config.yaml
activation: "reglu"
normalize_top_k: true
router_noise: 0.1
init_std_router: 0.0258
vocab_size: 3634
optimizer: "soap_variant"
lr: 0.00557
batch_tokens: [32768, 65536, 98304]
train_tokens: 380500000
Below are experts of layer 7 (counted from 0) of a mixture-of-experts language model. Rows are named router (the router's row for the expert), gate (a neuron's input weights, with its number), up (a neuron's input weights, with its number) and show model dimensions 128-191. Each number is 200 + 40 x the weight over its row's rms, rounded and kept within 0 to 999.
After each expert's rows: "gets" lists some tokens that make up at least twice as much of what it gets as of all text. This comes from a sample of Wikipedia text that the model never trained on. Tokens count by the router's weight.

# expert 23
router,229,248,195,178,166,230,160,153,154,226,192,193,249,203,188,203,198,267,185,227,172,146,234,136,264,232,132,171,150,215,186,116,185,283,197,252,204,255,219,196,200,164,207,149,110,233,155,217,163,240,176,153,181,146,210,196,250,191,157,242,267,257,239,170
gate0,162,208,255,197,208,207,212,234,263,223,222,202,297,146,189,207,216,157,188,147,219,182,250,165,218,162,216,208,127,197,248,247,204,325,118,233,245,228,234,192,213,278,151,241,242,237,187,134,176,170,214,161,158,232,184,200,207,249,186,191,268,169,139,146
up0,204,219,204,196,211,293,206,203,292,189,197,201,237,165,148,199,169,167,230,103,225,195,222,190,182,251,137,181,218,278,188,152,158,283,159,193,206,191,200,226,247,167,116,185,206,234,179,203,206,228,148,184,155,207,218,175,197,285,240,200,183,197,196,201
gate1,162,146,187,175,225,207,221,170,182,223,217,198,201,225,259,222,158,168,157,208,200,209,171,266,223,186,262,173,144,200,195,286,201,282,191,246,89,241,314,158,209,240,168,236,175,180,149,142,144,211,185,197,233,139,172,274,177,211,259,157,217,233,168,179
up1,260,164,156,239,231,203,176,257,244,263,194,204,151,147,248,251,199,165,192,220,169,221,233,127,203,213,234,188,99,232,219,250,136,227,242,176,202,278,244,177,140,190,211,117,278,238,212,236,216,199,214,179,220,191,175,256,267,262,189,249,190,195,158,137
gate2,178,173,153,190,230,103,113,199,178,275,243,210,154,214,166,177,233,236,238,205,212,217,256,232,181,194,255,228,179,242,148,152,164,206,144,197,178,232,255,205,175,316,259,229,146,233,210,211,156,189,202,235,232,112,192,212,210,144,130,144,239,190,197,162
up2,184,154,170,188,223,130,164,214,137,224,225,184,176,200,192,183,200,202,211,212,239,193,288,236,165,217,232,170,195,227,222,181,143,214,193,197,189,210,280,243,217,284,222,209,144,303,224,219,170,144,224,246,229,149,239,256,190,221,84,215,207,212,235,184
gets: " in", " on", " In", "In", " and", " to"

# expert 37
router,242,237,138,240,274,193,176,118,257,168,235,165,190,223,140,147,152,231,186,200,226,242,201,266,164,207,150,155,153,137,257,145,214,212,148,170,263,190,211,156,150,155,191,217,171,162,235,206,196,140,221,177,115,167,202,176,221,184,215,205,186,189,194,130
gate0,250,245,201,250,234,192,262,236,219,143,255,117,160,137,226,203,195,273,223,198,251,192,247,247,130,178,100,194,173,217,175,163,194,164,146,217,198,169,207,239,223,198,197,191,202,282,206,219,228,196,175,242,185,164,183,173,225,166,215,189,191,262,209,135
up0,223,173,174,229,197,225,266,200,217,177,213,177,155,188,214,191,258,196,280,200,257,211,208,196,207,156,142,262,216,249,132,186,249,208,204,189,148,172,183,252,172,211,240,234,173,246,251,193,263,249,246,159,166,165,153,184,255,137,216,183,235,340,254,172
gate1,228,313,120,204,235,219,180,202,152,101,140,196,183,214,156,191,282,214,208,207,187,199,150,269,271,183,215,239,220,228,267,91,231,255,224,240,212,205,196,203,199,207,260,221,234,171,233,269,239,193,228,134,223,250,181,201,197,241,141,310,170,193,188,183
up1,267,134,206,209,245,160,190,216,195,219,205,196,208,201,161,215,201,218,188,151,192,171,176,197,224,164,220,194,257,288,182,232,226,195,206,224,205,148,222,144,183,189,296,235,209,200,173,250,234,168,178,219,232,230,228,253,203,173,127,174,163,260,178,241
gate2,151,217,206,179,154,265,210,139,137,192,153,190,212,223,152,207,155,158,208,210,146,180,220,182,199,202,203,246,231,143,168,187,169,268,229,170,133,222,179,196,222,144,210,202,179,147,223,233,193,153,220,170,121,305,156,216,209,234,151,210,210,178,254,171
up2,174,198,136,130,182,256,181,146,131,202,155,205,163,167,174,134,213,150,259,233,215,177,224,198,195,226,218,247,213,150,172,254,209,228,130,195,123,171,241,186,265,181,162,236,138,137,227,252,128,227,206,155,184,219,146,238,186,240,180,156,265,236,202,157
gets: " f", " F", " g", "f", " ret", " h"

# expert 24
router,181,181,244,124,188,141,176,223,188,212,138,156,185,139,133,169,168,147,167,181,240,150,220,229,183,175,160,211,197,157,182,134,201,156,188,228,215,229,190,212,197,276,203,211,146,183,183,248,192,189,229,136,175,186,192,197,233,164,209,135,195,129,209,214
gate0,222,160,216,129,205,227,227,178,163,152,224,168,177,191,181,197,224,198,236,154,194,277,211,73,164,227,180,184,92,113,184,271,208,192,232,235,165,244,222,181,199,177,171,164,201,179,144,252,235,188,230,167,184,230,205,214,139,151,184,247,191,157,187,189
up0,158,199,216,173,174,161,188,172,121,196,234,223,142,209,206,278,199,191,202,217,168,198,217,105,234,171,219,191,152,183,201,218,211,222,159,217,249,260,165,165,242,149,180,246,248,188,211,208,207,142,220,158,143,219,244,112,164,200,153,208,153,198,225,207
gate1,175,233,276,186,275,241,99,191,153,215,181,222,207,213,195,152,269,207,181,218,149,224,224,244,166,174,172,189,224,210,240,215,214,200,236,265,225,190,246,221,253,205,174,265,220,212,269,157,231,235,157,212,177,260,212,220,167,134,199,148,194,241,201,122
up1,238,167,153,223,189,222,321,228,230,216,261,195,176,185,200,217,125,194,221,180,265,186,113,213,241,191,204,172,193,156,149,167,183,211,95,122,183,259,186,146,140,167,168,162,197,204,156,269,154,175,273,188,213,174,227,191,233,219,201,241,173,209,197,226
gate2,194,206,222,136,217,188,129,189,219,131,184,263,187,210,215,180,232,178,215,195,204,152,250,190,244,217,203,215,208,227,192,190,231,237,158,210,157,224,210,174,228,213,189,251,173,236,197,225,196,256,182,154,241,156,207,176,129,217,182,170,215,218,239,155
up2,217,200,192,244,160,181,205,172,226,139,195,180,185,259,186,164,211,159,211,252,192,229,210,211,178,177,210,210,146,152,205,157,100,149,264,170,217,96,236,207,175,247,141,188,222,202,203,92,209,171,190,227,175,232,193,180,243,223,253,225,200,182,223,219
gets: "0", "9", "1", "2", "8", "7"

# expert 8
router,151,173,187,172,175,183,168,201,257,167,228,141,236,184,235,212,178,215,226,196,168,183,211,262,142,223,179,186,194,203,259,269,256,201,188,223,242,116,234,231,217,189,251,234,262,156,219,158,222,142,173,232,206,191,154,218,269,228,219,215,172,158,188,196
gate0,212,97,231,209,252,230,169,189,223,208,179,242,148,182,141,243,116,134,265,218,196,109,214,195,119,165,193,210,171,236,149,235,222,216,235,168,219,261,179,156,283,206,179,197,209,223,194,127,190,179,239,104,161,163,220,191,166,247,201,219,180,171,180,179
up0,160,277,193,180,188,199,230,235,240,245,238,214,254,199,199,126,212,274,218,244,209,245,250,160,271,224,169,193,220,238,132,193,206,144,216,177,295,170,177,231,154,231,201,92,111,133,200,197,185,159,189,260,213,285,215,215,198,173,200,238,165,119,235,216
gate1,233,149,153,267,169,189,171,203,160,144,247,243,133,218,205,221,270,132,114,206,209,235,176,247,233,256,171,230,177,202,186,270,155,225,182,206,208,205,128,190,184,221,182,107,206,252,234,180,164,178,147,282,149,226,229,176,262,161,257,134,218,239,220,160
up1,235,152,166,263,175,207,141,217,186,177,281,248,125,261,246,227,243,179,146,261,194,222,172,232,211,261,213,196,193,225,162,258,213,215,179,228,242,206,159,188,187,234,164,137,206,251,200,185,190,213,107,235,160,214,228,194,223,177,250,148,208,233,208,205
gate2,180,171,250,234,246,197,230,175,236,188,152,218,203,198,253,190,167,136,128,247,125,210,239,210,198,223,172,197,196,157,145,216,254,214,179,259,231,147,203,219,141,126,272,209,158,197,193,141,203,182,250,229,216,217,213,253,182,205,194,104,233,303,210,278
up2,251,187,128,208,191,200,213,228,209,245,221,173,192,214,166,139,223,178,180,220,258,156,178,222,199,137,197,241,194,206,242,211,147,186,232,189,245,206,200,192,258,195,144,166,320,182,221,242,253,229,113,200,230,190,219,231,212,164,222,229,225,203,182,228
gets: " S", " N", " G", " M", " B", " H"

# expert 36
router,238,187,122,248,208,149,166,271,211,243,173,174,218,152,186,162,190,192,277,152,257,235,225,160,290,206,163,234,194,181,176,275,218,243,243,211,248,163,264,180,211,149,230,202,152,126,122,182,294,156,193,218,194,252,225,251,273,217,204,158,220,191,141,229
gate0,207,143,194,234,162,231,159,253,190,220,220,172,269,197,192,126,237,193,119,192,269,275,177,158,164,215,190,217,147,237,240,193,203,242,233,203,202,205,222,175,180,252,172,188,231,193,166,278,209,215,175,263,190,227,157,184,170,277,190,160,168,235,235,245
up0,254,185,219,160,157,183,213,181,174,234,214,233,134,175,213,322,120,203,206,235,187,159,223,154,219,192,197,206,240,136,160,179,217,171,146,152,248,203,191,201,196,194,209,231,150,206,147,112,164,219,205,186,177,194,213,193,243,150,193,227,173,189,210,182
gate1,210,208,220,242,150,282,220,217,71,215,231,195,167,148,240,110,122,156,225,255,186,231,208,239,235,156,249,171,232,233,227,177,209,256,197,176,270,211,221,175,171,200,242,187,202,287,191,167,211,235,197,251,199,204,141,190,206,210,230,179,209,224,209,212
up1,113,178,240,259,223,183,167,204,273,259,178,146,187,251,191,259,177,171,237,168,228,167,215,201,231,315,127,215,188,278,173,169,193,222,199,199,162,140,188,256,226,248,154,171,175,162,227,228,135,102,199,183,219,243,195,205,216,242,180,185,142,198,105,161
gate2,169,197,199,225,223,263,176,179,149,157,204,193,200,227,245,224,176,245,170,209,223,210,178,178,213,196,173,168,224,253,209,202,184,172,216,174,169,210,216,144,180,124,129,142,193,232,175,115,111,190,197,267,147,155,246,267,244,201,280,191,237,190,167,204
up2,158,195,272,198,158,260,181,152,211,182,233,159,186,186,238,198,194,196,200,228,191,199,147,165,171,143,241,170,201,248,197,114,191,221,242,268,238,294,130,157,210,179,247,205,216,241,138,236,209,181,259,243,198,152,185,214,198,216,205,265,215,115,238,230
gets: "\n", " |\n", ")\n", ".\n\n", " =\n\n", "==\n"

# expert 9
router,224,191,241,280,250,232,135,216,278,255,266,224,227,214,154,152,205,130,240,217,267,185,187,246,165,184,257,221,268,166,170,276,144,168,156,178,208,215,224,224,207,169,178,248,260,237,197,181,198,224,188,174,153,146,191,158,167,183,206,225,239,187,189,195
gate0,257,153,250,181,272,216,131,244,203,112,162,156,147,198,138,235,175,298,262,246,282,240,191,195,149,182,205,226,169,189,224,194,203,141,200,185,206,167,151,185,158,238,205,169,206,205,239,164,212,202,177,181,121,229,250,186,165,288,261,183,233,200,228,176
up0,231,168,245,180,225,226,194,170,157,218,136,257,215,189,168,228,207,222,230,234,224,154,219,117,266,200,205,263,194,241,169,144,191,140,188,120,175,231,164,209,163,246,240,198,194,214,225,139,179,211,179,226,168,184,206,165,144,249,176,167,133,202,232,186
gate1,129,229,221,230,216,228,276,155,127,145,219,215,243,217,167,244,190,167,276,217,193,258,224,170,198,209,207,177,210,240,178,243,189,219,185,299,213,160,266,233,208,272,177,228,254,264,233,148,182,228,126,226,250,176,198,237,199,171,195,192,168,231,185,266
up1,278,151,180,174,224,220,120,196,295,206,185,190,167,193,179,202,181,226,184,213,205,160,129,192,221,184,147,194,239,146,199,173,211,166,227,83,159,206,122,198,187,136,247,156,211,136,181,209,223,199,233,142,197,232,146,165,191,217,184,195,191,177,240,115
gate2,177,194,262,218,261,175,164,174,255,183,202,218,188,232,187,198,241,134,204,198,133,166,206,199,264,154,232,200,219,199,161,213,271,226,183,137,168,286,173,240,243,211,175,198,276,221,185,151,268,192,266,179,169,146,172,241,149,233,208,156,195,198,287,214
up2,199,228,157,245,143,197,312,232,119,209,199,153,233,187,155,249,170,239,261,210,288,270,193,208,182,171,204,185,169,190,249,141,154,185,204,246,234,141,245,245,143,202,209,248,179,195,159,295,158,211,88,210,190,213,231,192,264,159,224,176,175,178,149,237
gets: ".\n\n", " |\n", ".", "\n\n", " |\n\n", "ov"

# expert 18
router,183,181,232,174,189,208,223,174,186,252,274,183,188,180,257,192,195,254,220,170,185,159,136,245,175,179,195,156,151,220,280,208,177,207,234,155,218,223,248,203,198,131,189,205,184,140,192,232,263,163,175,146,157,139,167,198,261,228,169,108,198,181,194,171
gate0,205,198,142,228,183,258,196,244,200,182,199,167,248,236,242,169,266,158,189,227,174,159,191,209,183,193,183,283,302,182,175,199,213,277,191,243,141,225,201,218,249,159,194,192,221,169,210,244,192,274,209,123,241,139,213,186,280,202,164,248,149,228,253,164
up0,221,241,191,228,77,216,230,221,183,181,125,171,206,248,158,120,165,204,175,226,205,222,200,182,171,160,216,234,229,238,210,208,190,207,172,215,212,130,219,182,195,194,234,225,160,221,207,178,209,198,174,234,187,246,226,166,255,238,196,175,150,208,189,248
gate1,181,154,262,260,132,255,239,231,135,182,200,147,164,166,221,208,195,156,166,271,250,204,97,247,150,176,167,188,143,184,183,188,140,271,212,203,220,236,209,206,218,239,116,201,155,201,201,267,190,261,267,181,163,189,196,208,232,146,183,239,193,177,154,234
up1,210,215,179,149,238,180,229,222,243,221,227,199,123,255,253,185,251,213,170,166,181,203,268,193,247,149,281,206,231,222,191,235,128,141,148,214,204,152,178,179,171,127,170,223,233,182,181,167,194,141,203,262,256,194,183,145,207,235,211,136,163,236,248,160
gate2,249,206,216,167,179,244,98,184,222,189,218,226,182,190,195,237,277,139,211,164,180,169,241,187,224,203,170,85,127,275,223,217,209,229,158,179,214,218,226,225,170,118,132,185,223,162,113,311,225,150,191,144,162,161,164,158,220,208,223,120,179,174,151,205
up2,174,204,209,159,230,135,289,225,182,234,191,160,208,209,179,111,152,308,170,241,238,244,182,179,145,178,227,302,240,170,137,153,179,158,239,223,196,171,215,187,214,283,221,214,170,245,286,104,145,261,222,269,218,219,234,202,175,187,191,238,204,239,246,145
gets: " p", " st", " n", "st", " St", " d"

# expert 45
router,214,211,221,180,228,230,149,157,172,179,278,226,189,218,216,210,254,130,224,165,216,176,160,244,152,199,203,220,154,199,215,249,253,169,272,232,170,178,230,170,193,249,141,216,229,227,201,148,207,220,231,198,195,244,216,134,150,240,251,234,228,142,169,247
gate0,235,134,246,201,161,160,225,193,260,191,202,198,157,133,165,226,147,229,197,270,184,210,253,202,180,172,175,151,238,186,220,217,256,180,203,175,185,190,179,143,127,231,203,180,206,187,180,151,234,213,286,220,147,170,192,129,154,196,209,184,202,165,225,188
up0,168,180,145,184,259,247,177,236,213,268,173,284,205,235,251,142,183,199,182,203,197,171,146,277,183,175,193,218,198,171,174,147,204,181,224,295,190,300,166,140,212,141,247,151,187,215,181,235,196,181,223,157,208,230,181,239,242,299,214,156,219,239,167,236
gate1,244,120,232,120,130,112,194,194,245,191,176,193,148,179,218,245,199,155,259,185,308,208,249,209,174,167,185,219,123,174,162,196,195,94,197,146,153,226,127,180,255,229,217,203,192,188,184,178,219,231,179,225,184,171,167,197,163,226,222,140,224,229,151,211
up1,209,214,191,235,196,167,200,253,146,230,205,164,190,191,230,176,181,208,268,227,211,164,208,168,143,229,203,190,177,214,173,155,180,134,117,201,227,214,171,174,92,198,257,154,119,230,115,245,213,203,195,184,158,217,192,183,194,224,225,206,210,44,168,207
gate2,223,140,208,192,155,228,276,227,241,196,245,162,212,227,222,173,150,217,148,205,180,211,161,225,257,163,188,179,242,163,194,186,159,139,194,173,189,213,158,224,180,151,223,142,141,121,160,162,171,214,204,255,251,188,267,239,232,273,162,177,189,257,150,167
up2,150,219,259,152,194,156,241,99,207,231,194,232,242,230,151,220,176,253,188,222,177,163,191,231,221,190,155,146,219,185,215,190,137,143,195,173,235,213,180,258,174,190,204,240,155,202,254,144,175,192,188,201,242,179,246,267,190,166,167,134,178,184,170,170
gets: "h", " K", " J", "k", "a", " H"

# expert 33
router,173,273,187,139,188,178,224,201,233,216,229,145,172,201,134,271,152,173,178,178,269,146,249,195,162,230,232,219,231,218,250,173,170,203,202,179,242,225,190,151,178,150,202,147,126,271,154,260,204,194,155,184,164,238,157,197,232,188,154,136,180,223,249,185
gate0,159,164,269,254,262,230,203,173,164,226,227,238,130,185,186,167,211,223,225,205,198,175,254,219,232,175,255,180,214,175,308,204,186,183,266,229,205,207,175,202,185,189,142,225,291,235,176,223,169,223,220,197,157,287,198,257,190,207,168,220,108,250,217,233
up0,266,200,159,178,189,206,165,216,149,196,206,269,184,180,152,253,238,225,233,265,258,219,158,189,204,171,210,190,209,206,188,201,194,323,182,163,272,193,185,217,266,193,114,166,131,135,255,242,254,160,161,194,213,124,191,129,174,204,200,133,306,135,198,201
gate1,187,223,218,201,181,301,188,290,230,232,192,257,222,214,242,210,214,211,121,317,199,158,235,183,235,212,179,197,122,195,194,173,228,197,161,233,174,167,233,164,189,237,235,217,223,247,184,194,216,223,239,204,196,144,233,210,187,208,251,250,181,113,162,252
up1,246,206,176,214,195,239,170,203,236,184,253,213,210,192,148,167,73,237,284,204,252,276,145,158,189,237,152,246,158,245,190,152,191,259,232,190,233,249,82,199,216,253,177,182,187,244,178,97,165,174,257,151,170,250,239,218,164,201,272,212,178,257,254,200
gate2,171,180,164,178,271,169,222,238,151,213,237,199,145,210,140,245,193,248,179,254,180,226,133,248,237,222,228,214,171,230,224,174,156,157,178,224,143,301,197,219,89,214,129,136,182,138,262,116,222,219,183,167,170,272,271,196,239,236,218,167,162,223,183,184
up2,252,270,126,168,171,223,206,213,163,196,159,191,230,217,121,230,213,160,204,170,193,180,207,260,253,204,180,130,163,219,150,177,200,236,250,199,236,238,166,309,228,240,164,192,139,150,249,168,171,165,176,226,208,173,166,204,229,156,177,231,186,175,251,110
gets: " the", " of", " that", " which", " at", " his"

# expert 4
router,153,216,198,133,162,99,117,275,160,189,209,211,168,157,194,189,211,172,168,189,210,255,214,196,152,251,125,194,121,210,219,252,167,230,204,134,136,134,228,166,184,197,269,241,175,151,215,282,204,161,147,190,179,135,210,224,211,233,184,214,154,165,185,169
gate0,184,177,187,214,123,198,245,163,231,171,172,197,199,165,257,126,227,177,258,299,222,148,137,168,221,214,201,239,128,219,299,132,188,223,253,194,259,171,184,220,263,198,157,155,196,211,218,199,217,214,227,163,202,224,203,188,157,189,214,193,109,166,225,183
up0,173,226,185,199,280,192,131,203,200,117,195,252,246,248,212,224,227,207,229,180,198,175,243,163,203,182,182,198,271,183,137,202,195,203,183,214,203,241,224,166,174,195,140,240,268,219,141,218,179,143,188,160,261,240,186,179,206,255,240,218,286,231,205,215
gate1,154,236,170,202,186,191,213,231,149,140,199,204,224,220,175,170,215,200,158,201,151,208,174,252,264,197,261,193,275,250,227,302,157,187,292,202,180,218,190,184,191,148,188,205,197,171,233,234,189,194,249,179,256,188,236,201,191,171,247,173,213,232,230,144
up1,228,166,225,176,208,225,213,183,252,110,215,240,192,204,194,202,176,209,156,232,261,187,209,205,129,205,173,253,159,214,171,118,222,209,198,216,207,230,254,208,151,228,176,219,215,192,229,223,228,211,197,191,143,249,147,247,167,227,146,207,151,184,253,285
gate2,168,244,233,224,257,180,193,167,252,218,140,179,220,157,220,156,204,234,216,215,138,161,192,255,230,259,196,261,158,165,235,214,219,208,108,234,107,144,244,197,189,182,182,254,209,191,188,167,200,235,211,200,147,155,294,229,229,256,151,189,222,191,221,279
up2,187,170,195,182,202,217,205,209,234,186,234,132,262,245,183,225,159,272,198,168,215,247,204,201,173,278,235,233,251,202,199,142,198,144,271,158,183,254,195,171,166,145,208,197,211,230,221,174,161,222,204,227,233,191,148,189,228,240,218,214,269,221,161,154
gets: " B", " C", " F", " P", " E", "C"

# expert 19
router,218,186,285,190,184,220,196,210,227,163,174,123,185,248,200,285,151,161,195,263,67,183,266,227,235,140,199,220,260,220,246,216,211,199,173,192,243,241,160,183,170,149,157,160,211,250,115,146,175,161,153,126,194,219,190,209,245,206,202,209,183,193,313,196
gate0,207,181,203,228,190,193,207,286,162,217,152,199,175,182,130,246,153,176,189,194,198,198,192,189,214,143,153,169,143,179,141,158,173,211,167,212,291,136,212,283,214,171,183,167,214,148,268,232,205,215,120,221,214,177,186,243,216,168,149,259,101,203,220,270
up0,187,266,228,182,170,190,229,101,230,232,235,239,275,205,188,146,242,211,169,193,182,187,251,251,204,220,231,229,237,217,237,224,201,152,226,182,164,310,187,213,200,154,234,215,165,184,143,210,186,140,266,114,165,188,199,198,153,278,211,155,238,229,188,101
gate1,194,205,224,265,156,212,125,163,243,221,235,159,182,77,210,190,188,215,142,223,208,193,171,188,186,202,198,293,221,197,202,235,180,212,252,108,261,174,226,267,235,139,223,241,275,190,165,129,231,211,216,173,152,193,200,169,257,220,226,200,289,228,234,130
up1,170,180,178,241,166,201,121,158,257,245,184,120,196,134,212,191,190,195,139,168,233,135,209,158,151,207,214,248,245,256,187,197,168,238,252,174,258,177,182,235,220,194,168,205,274,243,163,151,204,263,144,218,137,160,191,212,202,218,225,218,233,157,227,196
gate2,122,250,224,195,153,236,246,250,116,158,220,148,266,160,199,257,236,257,142,215,219,142,204,170,241,203,184,211,238,240,265,168,230,163,160,199,235,185,265,90,207,127,163,117,174,196,241,300,191,186,200,121,191,221,197,228,127,257,213,177,173,197,212,170
up2,298,154,152,225,207,210,139,174,276,190,143,250,170,275,202,121,167,147,230,207,168,230,202,238,191,185,229,220,197,107,142,204,152,205,262,207,146,218,160,312,197,234,217,247,210,181,126,100,193,173,172,275,218,198,249,194,226,165,181,174,232,186,158,250
gets: " the", "'s", " his", " The", "ly", " her"

# expert 6
router,242,250,184,214,259,235,192,196,200,171,222,237,190,232,186,262,133,212,218,246,174,228,217,178,244,206,169,193,194,234,209,120,160,192,188,247,221,222,162,152,128,179,243,177,209,287,175,176,234,115,190,160,144,209,150,203,217,180,167,205,206,199,235,201
gate0,220,198,206,157,222,170,216,229,108,190,223,203,205,306,231,176,181,255,241,196,193,279,241,194,260,206,150,239,199,204,225,172,197,282,155,150,156,209,203,172,268,134,259,163,108,176,164,224,203,143,259,219,190,266,139,184,312,192,160,227,189,198,248,225
up0,198,250,198,236,134,191,175,144,267,215,250,245,163,70,173,209,197,200,145,180,213,84,233,207,137,211,242,176,197,194,205,204,204,163,219,261,245,223,224,215,183,259,92,231,249,229,253,208,204,245,128,160,172,176,223,219,141,167,218,198,243,171,181,170
gate1,127,193,232,248,223,298,127,255,227,206,148,196,169,189,202,181,200,172,226,268,98,197,220,208,192,212,189,209,244,245,180,234,226,229,221,144,152,201,198,218,179,225,215,223,252,196,166,171,232,218,228,205,218,254,212,92,275,238,144,165,219,201,247,125
up1,154,230,226,230,171,217,149,254,209,175,134,185,124,145,146,153,219,189,188,257,123,260,226,202,160,159,190,190,210,189,226,270,234,222,214,136,145,213,233,205,175,259,251,212,221,215,240,217,271,262,253,227,165,318,176,127,306,165,145,219,259,197,219,133
gate2,145,190,215,215,173,187,263,217,135,245,183,216,246,257,205,167,225,159,191,197,154,186,176,220,241,184,258,191,138,189,145,214,239,215,299,267,148,182,191,265,174,186,236,157,119,228,218,176,175,175,153,217,213,241,239,196,154,237,214,137,155,191,197,201
up2,126,146,203,208,175,158,289,213,101,247,140,198,259,248,202,216,191,174,193,144,172,191,144,229,233,182,210,138,147,166,172,210,202,222,243,223,168,201,211,231,192,203,212,139,123,225,238,142,171,169,149,213,145,220,187,210,152,253,160,146,170,198,189,154
gets: " the", " of", " in", " The", " on", " new"

# expert 20
router,141,154,159,191,264,227,131,137,187,288,196,239,222,163,145,212,164,133,158,236,200,182,115,164,120,251,252,172,197,226,153,274,218,169,255,166,62,178,145,168,212,155,247,207,167,178,247,163,201,220,182,218,156,234,218,140,209,225,227,186,214,276,211,182
gate0,179,211,222,151,204,244,195,185,218,241,221,271,171,178,229,258,204,223,183,209,225,253,223,184,145,122,217,221,239,208,215,156,207,227,247,152,200,118,188,234,128,217,234,197,237,224,228,216,184,224,222,164,199,264,154,237,199,202,304,163,173,190,176,267
up0,199,208,177,256,221,190,169,223,294,172,176,159,244,177,163,183,178,153,214,187,228,197,165,253,216,243,165,162,204,208,150,205,206,198,209,233,229,312,211,180,245,211,188,164,210,198,171,153,213,150,168,231,223,137,229,134,190,221,104,254,206,193,205,124
gate1,198,209,331,163,185,222,77,269,192,173,170,258,260,225,210,188,188,95,219,196,246,195,178,187,230,198,192,159,143,145,260,204,164,208,241,165,213,222,224,196,199,217,176,140,172,192,252,234,193,174,189,228,205,188,227,217,170,234,290,156,224,282,208,146
up1,219,255,201,204,209,233,203,169,184,223,212,252,209,173,288,200,166,239,245,191,221,211,143,146,239,180,175,207,147,178,238,198,202,244,211,188,248,170,167,197,283,242,193,163,217,162,158,190,192,212,184,260,254,235,131,213,187,188,193,199,250,227,197,214
gate2,144,185,207,149,235,162,133,187,240,114,193,181,137,227,219,166,201,224,188,150,165,197,208,151,121,236,150,206,164,191,141,197,238,274,271,211,170,230,183,205,232,246,200,195,204,273,236,151,167,246,270,195,187,174,203,273,170,189,237,161,170,177,212,210
up2,98,216,193,155,171,194,148,199,206,139,237,179,166,194,234,165,215,203,200,153,160,221,241,167,173,325,219,178,200,202,151,180,210,262,253,177,170,236,188,188,196,187,186,187,144,283,203,172,179,205,276,205,159,109,181,194,140,187,260,162,164,214,241,147
gets: " L", " G", " R", " D", " B", " M"

# expert 17
router,214,224,211,202,169,215,241,160,231,218,173,114,237,265,167,163,198,175,168,137,220,234,120,142,276,144,147,199,216,158,275,232,202,205,245,228,171,220,191,197,249,243,194,178,243,185,269,215,159,191,269,164,168,157,199,195,135,251,226,164,223,169,211,240
gate0,186,177,208,159,227,119,220,122,198,242,252,188,177,209,216,176,169,206,233,216,214,206,198,192,115,243,186,214,168,287,210,261,223,214,245,187,208,137,250,248,211,155,165,154,210,197,240,163,192,293,190,224,152,183,264,271,180,218,207,180,266,216,197,152
up0,185,240,208,165,215,162,216,134,173,216,224,170,173,170,213,153,145,277,169,224,245,171,176,163,164,208,183,182,180,275,244,243,225,228,213,208,221,155,187,240,242,216,160,159,191,167,211,133,183,291,221,292,156,201,273,301,195,238,251,171,248,211,230,129
gate1,189,257,189,208,203,180,193,188,202,141,248,132,181,219,227,191,192,207,207,283,200,251,245,218,238,148,176,185,185,216,215,208,234,144,180,287,145,198,147,208,219,215,180,144,238,211,220,183,198,253,171,254,137,166,196,213,186,186,172,200,170,161,242,259
up1,196,211,219,171,195,214,207,193,203,249,167,245,196,206,217,215,204,179,221,143,245,128,179,217,168,252,222,180,247,211,193,163,196,209,177,87,297,177,213,200,176,179,244,243,162,210,162,199,192,159,189,134,252,257,193,183,229,188,243,215,265,244,164,108
gate2,160,232,298,175,250,175,187,278,241,184,213,201,146,227,194,235,197,161,212,131,273,239,128,175,159,155,186,233,216,214,249,209,196,174,142,178,176,200,265,197,189,196,210,190,165,183,213,152,150,244,214,213,221,157,116,181,183,222,242,191,189,192,249,202
up2,191,181,230,176,185,154,232,176,193,138,137,134,184,191,214,232,208,211,200,210,145,140,157,190,162,235,163,207,142,229,179,223,215,151,242,237,202,155,167,263,176,192,256,219,179,169,185,244,241,141,157,240,180,295,217,239,173,151,167,197,135,166,202,210
gets: "0", "2", "1", "3", "5", "4"